Below are experts of layer 5 (counted from 0) of a mixture-of-experts language model. Rows are named gate (a neuron's input weights, with its number), up (a neuron's input weights, with its number), down (a neuron's output weights, with its number) and show model dimensions 0-159. Each number is 200 + 30 x the weight over its row's rms, rounded and kept within 0 to 999.
Before each expert's rows: a language model's description of what the expert responds to; "mostly gets" lists some tokens that are sent to it at least half of the time. This comes from a sample of Wikipedia text that the model never trained on.

# expert 19
What it handles: Word endings and heading words in infoboxes and section headers, like Government, Geography, Scientific classification, species, population.
mostly gets: " Coordinates", "|---|---|---|---|---|---|", " species", "Scientific", " Clade", "idae"
gate0,227,225,196,231,233,185,228,194,226,142,243,234,185,188,186,238,219,262,242,193,144,170,197,198,265,172,174,164,121,225,156,211,195,174,205,150,215,234,170,195,195,178,147,210,160,185,193,189,171,216,225,198,188,161,213,202,194,222,249,141,185,184,203,199,177,151,220,214,200,195,163,200,140,144,203,221,200,159,220,193,190,169,180,203,238,152,188,192,148,234,198,175,216,213,177,198,161,285,227,198,216,229,259,146,163,226,240,206,230,256,210,189,200,190,206,203,184,228,151,213,184,146,211,219,178,222,180,195,186,153,211,230,194,191,182,198,195,223,184,222,214,194,189,159,151,210,227,197,157,180,191,184,190,163,268,236,155,229,222,225
up0,279,177,233,179,187,181,229,202,195,156,198,231,149,215,198,258,212,232,191,183,178,191,195,187,255,208,208,161,97,205,213,220,230,205,203,158,229,222,193,181,178,157,115,215,187,221,212,241,165,176,225,177,235,185,221,198,230,191,244,169,192,203,195,200,160,189,221,243,165,215,163,184,228,181,223,194,197,173,206,249,159,211,167,189,256,168,185,213,190,175,245,183,221,204,205,233,159,246,200,171,206,212,226,182,182,218,235,181,202,233,163,230,221,178,218,237,240,236,180,176,155,187,235,177,151,211,199,173,245,171,179,191,198,169,178,213,191,168,233,179,239,229,243,211,184,168,207,218,145,197,186,221,153,184,237,262,181,268,241,213
down0,187,201,197,195,263,198,215,209,232,184,177,207,195,190,189,209,211,245,178,192,277,252,191,207,146,147,214,197,151,184,206,229,173,128,197,195,188,201,203,207,196,259,214,152,201,253,167,264,212,205,222,234,213,170,154,241,195,193,208,208,170,160,179,147,219,224,169,197,210,195,237,181,171,213,201,213,256,258,245,154,223,185,158,164,248,221,226,269,181,186,196,196,202,209,231,268,205,174,201,180,209,212,193,229,219,177,225,218,122,203,241,231,203,148,197,234,189,239,178,219,230,173,183,251,172,166,273,174,182,225,208,163,170,168,179,208,174,206,194,189,197,207,207,203,234,189,174,213,169,173,201,207,231,261,184,149,202,233,210,205

# expert 22
What it handles: Prepositions such as of, in, to, for, on, at right after a noun or verb, e.g. stadium in, sound of.
mostly gets: " in", " at", " of", " on", " from", " for"
gate0,209,194,178,210,226,229,214,181,177,220,146,203,198,204,206,194,213,178,183,215,261,204,228,211,145,178,194,212,169,162,196,152,195,189,180,221,103,151,186,220,242,222,205,186,172,188,154,196,211,147,181,198,179,185,211,254,148,200,222,193,196,159,171,201,172,232,166,185,177,171,199,205,205,221,214,241,214,208,212,199,247,199,180,190,155,203,210,220,201,181,234,204,234,178,172,218,180,203,208,231,186,162,209,175,158,241,200,253,194,163,195,178,244,222,198,271,134,138,189,185,217,157,249,208,164,165,188,226,273,146,182,133,166,196,188,218,240,274,254,220,195,173,223,217,170,202,186,165,198,240,190,201,243,250,172,199,214,182,237,228
up0,201,196,236,180,255,253,145,225,213,154,223,169,216,126,227,176,181,164,238,213,127,221,237,188,180,221,164,201,247,214,184,251,161,257,175,190,202,181,158,180,228,165,210,211,177,219,230,177,234,221,178,183,198,193,206,206,255,200,214,162,114,230,183,131,208,193,190,138,197,205,183,262,181,174,201,193,214,228,223,226,224,226,185,175,191,193,209,163,197,157,213,213,183,160,200,233,206,192,192,155,250,193,210,159,222,212,145,219,242,207,266,205,175,152,193,193,210,205,213,168,210,184,192,221,191,205,186,264,231,103,205,228,220,203,221,204,222,196,224,180,156,230,213,184,206,188,181,180,209,242,218,176,170,206,175,195,209,162,184,185
down0,196,190,178,219,200,207,173,200,238,150,234,183,218,237,221,145,224,238,221,244,180,207,187,166,189,179,194,172,185,167,213,172,229,226,170,173,166,169,205,207,226,165,187,246,174,205,222,245,155,195,222,158,178,222,189,189,210,199,198,205,221,197,198,213,219,270,245,172,189,231,208,167,219,159,174,182,195,179,184,189,264,180,231,196,235,170,209,233,166,175,184,162,205,201,168,216,173,207,146,183,273,181,203,157,156,235,205,221,241,298,206,140,204,216,156,227,252,215,190,230,198,261,227,210,222,220,111,231,194,199,200,218,234,199,205,216,228,184,172,250,196,182,200,184,206,198,165,174,190,215,210,242,156,266,267,208,218,176,208,230

# expert 17
What it handles: Sports words like League, Cup, Team, Club, -ball, plus name endings in sports tables and lists.
mostly gets: " League", " Cup", " Team", " football", " Championship", " Football"
gate0,199,198,222,213,242,229,181,212,211,179,162,212,179,210,191,232,245,218,161,197,200,167,208,153,187,235,199,205,211,203,222,233,193,197,220,169,189,220,200,226,189,256,178,229,262,203,219,206,221,189,215,249,193,187,224,160,179,163,216,204,207,199,199,155,104,134,235,187,171,235,133,192,147,237,178,206,172,186,211,286,182,167,171,208,160,187,148,192,169,232,169,226,179,224,166,167,154,156,168,195,205,227,181,250,227,217,193,190,185,172,229,222,216,224,196,230,247,195,243,183,170,160,179,178,216,218,157,249,177,227,215,155,244,204,194,207,211,228,228,147,140,210,191,247,232,181,229,258,194,153,179,202,242,175,217,191,185,173,192,156
up0,254,264,216,239,220,211,184,189,175,195,193,199,204,200,204,218,221,202,205,139,165,180,187,158,208,199,221,176,172,176,128,251,181,172,255,161,158,211,190,189,189,230,212,143,225,208,160,157,188,194,202,260,181,233,237,174,162,153,200,237,231,193,163,186,160,130,192,194,248,184,161,187,181,205,203,183,198,167,159,154,183,199,211,137,136,159,184,231,151,229,156,145,201,216,194,214,192,218,163,151,182,202,187,182,244,181,232,193,195,205,181,195,162,179,214,212,172,208,212,200,166,190,210,158,193,150,177,210,187,219,215,119,222,180,183,230,209,219,157,183,189,233,196,242,207,176,216,177,188,180,215,184,230,214,251,126,177,226,197,160
down0,182,206,194,217,239,167,278,185,215,258,261,251,180,187,173,212,212,215,239,136,219,191,181,232,254,211,193,190,216,189,213,185,205,189,199,216,181,178,219,193,156,163,229,209,177,219,223,239,236,184,187,178,242,216,212,176,133,244,193,196,127,210,179,233,160,185,189,249,203,182,185,196,207,257,214,179,221,164,213,217,146,207,196,142,194,225,244,144,233,201,275,175,243,140,221,208,187,174,160,190,130,221,214,149,215,216,236,220,173,128,247,229,187,220,185,247,211,197,163,184,204,216,186,210,209,216,165,205,198,223,267,201,180,215,189,209,205,218,198,213,229,242,221,179,181,184,198,174,216,180,205,200,238,202,162,261,190,186,205,183

# expert 12
What it handles: Capitalized words inside names of places, institutions and titles, such as United, States, South, University, National, World.
mostly gets: " South", " State", " World", " North", " University", " British"
gate0,200,201,191,206,183,174,207,145,191,161,246,218,242,174,176,189,199,209,192,260,199,205,206,162,204,221,212,240,201,218,174,146,211,223,196,209,235,131,198,166,202,211,186,252,215,241,183,250,202,246,190,241,218,232,180,254,229,189,210,269,150,135,206,210,197,178,168,213,156,215,214,205,209,175,224,177,198,165,209,157,225,137,193,193,183,207,174,219,181,185,161,176,157,181,214,252,237,250,223,174,143,193,211,190,221,222,166,190,236,244,172,207,206,206,174,213,201,243,168,205,134,289,241,231,185,153,187,209,190,199,210,192,169,211,241,143,198,210,207,259,225,141,206,202,185,177,212,206,230,231,207,150,186,221,190,267,188,220,190,217
up0,207,260,131,195,200,178,228,160,199,208,216,197,251,175,229,214,247,149,185,197,214,158,220,215,186,262,206,203,215,185,196,225,220,171,203,187,154,174,225,236,183,196,156,204,210,237,131,239,197,203,180,200,157,234,187,226,195,215,224,198,192,166,224,182,178,162,195,196,165,198,200,211,222,177,180,199,185,160,240,226,232,206,165,177,118,222,203,231,166,163,131,205,166,180,222,218,199,239,235,156,163,154,276,187,207,259,195,192,267,213,179,164,226,198,220,188,153,229,202,237,165,223,238,191,225,194,204,235,198,193,235,231,197,128,225,170,215,243,221,209,193,176,202,203,247,210,168,190,202,232,198,187,146,204,145,174,235,229,163,227
down0,219,244,222,193,162,215,231,176,196,179,158,214,229,224,179,193,251,195,165,184,191,216,196,205,185,234,207,207,225,189,182,164,198,183,162,214,217,219,170,153,159,185,203,127,163,164,195,208,206,153,232,194,236,236,195,230,176,239,130,110,199,193,176,227,156,223,238,157,184,233,169,199,197,218,160,267,166,211,160,225,130,203,179,195,226,199,225,205,195,184,199,195,244,234,182,222,228,196,206,219,249,244,240,168,192,199,195,205,229,142,213,180,169,189,197,165,222,212,226,201,156,197,162,190,191,253,189,189,238,187,211,260,201,155,233,222,164,184,162,210,238,204,187,206,205,169,282,223,214,146,152,174,233,234,203,210,214,238,208,243

# expert 8
What it handles: Middle and end pieces of common nouns and Latin species names, such as fl-ood, nuc-le-ar, mass, process, river.
mostly gets: "ress", " river", " power", " park", " plant", " process"
gate0,204,174,145,207,170,196,201,158,130,185,206,183,219,154,160,209,206,196,227,181,192,207,247,188,177,172,223,223,198,171,212,205,211,254,184,208,227,129,257,173,174,170,203,190,237,148,158,213,200,211,199,198,216,201,221,246,190,251,226,211,166,234,180,201,188,198,200,191,198,155,131,195,164,245,209,227,113,192,201,151,176,171,201,208,235,185,232,239,206,197,200,170,164,228,198,179,167,277,199,173,194,223,184,230,162,231,164,165,251,201,209,169,210,160,240,221,217,198,200,137,255,139,220,226,225,205,198,233,138,227,225,229,189,177,236,167,197,183,185,242,203,186,206,184,213,129,165,229,144,181,196,195,198,202,213,171,196,236,222,211
up0,195,168,192,164,245,212,144,216,198,222,227,150,192,236,153,224,199,176,232,200,208,152,232,224,220,185,213,192,171,161,173,219,170,230,167,196,193,211,304,169,229,165,195,166,212,234,167,222,201,230,181,232,212,209,198,173,213,180,163,188,178,208,181,207,217,181,248,237,210,206,180,254,188,200,219,201,130,204,193,150,209,196,177,194,220,217,208,236,203,196,218,184,229,173,225,208,172,199,199,251,168,193,161,182,190,190,176,182,152,200,153,231,164,203,212,210,241,238,246,172,241,205,229,197,180,236,172,190,143,269,146,189,166,205,260,168,190,203,187,253,175,175,206,256,223,112,176,200,176,224,171,222,175,248,155,208,186,231,217,241
down0,242,265,213,194,166,203,210,126,220,165,228,150,201,225,193,199,221,191,191,210,200,234,163,206,186,168,155,210,199,209,237,202,174,165,170,169,215,228,239,194,226,164,216,146,197,181,211,160,189,226,194,171,191,193,179,205,187,261,225,218,242,214,194,170,207,215,244,197,162,194,288,181,214,203,177,222,229,157,202,231,228,153,147,260,160,214,219,168,187,185,169,195,242,164,224,212,194,138,173,223,207,185,209,197,202,216,224,173,163,223,237,170,183,240,136,204,236,176,246,142,218,211,185,192,195,210,168,215,207,215,155,187,265,216,187,168,165,184,161,217,206,215,220,242,242,163,236,213,266,157,217,140,222,189,172,160,181,186,220,212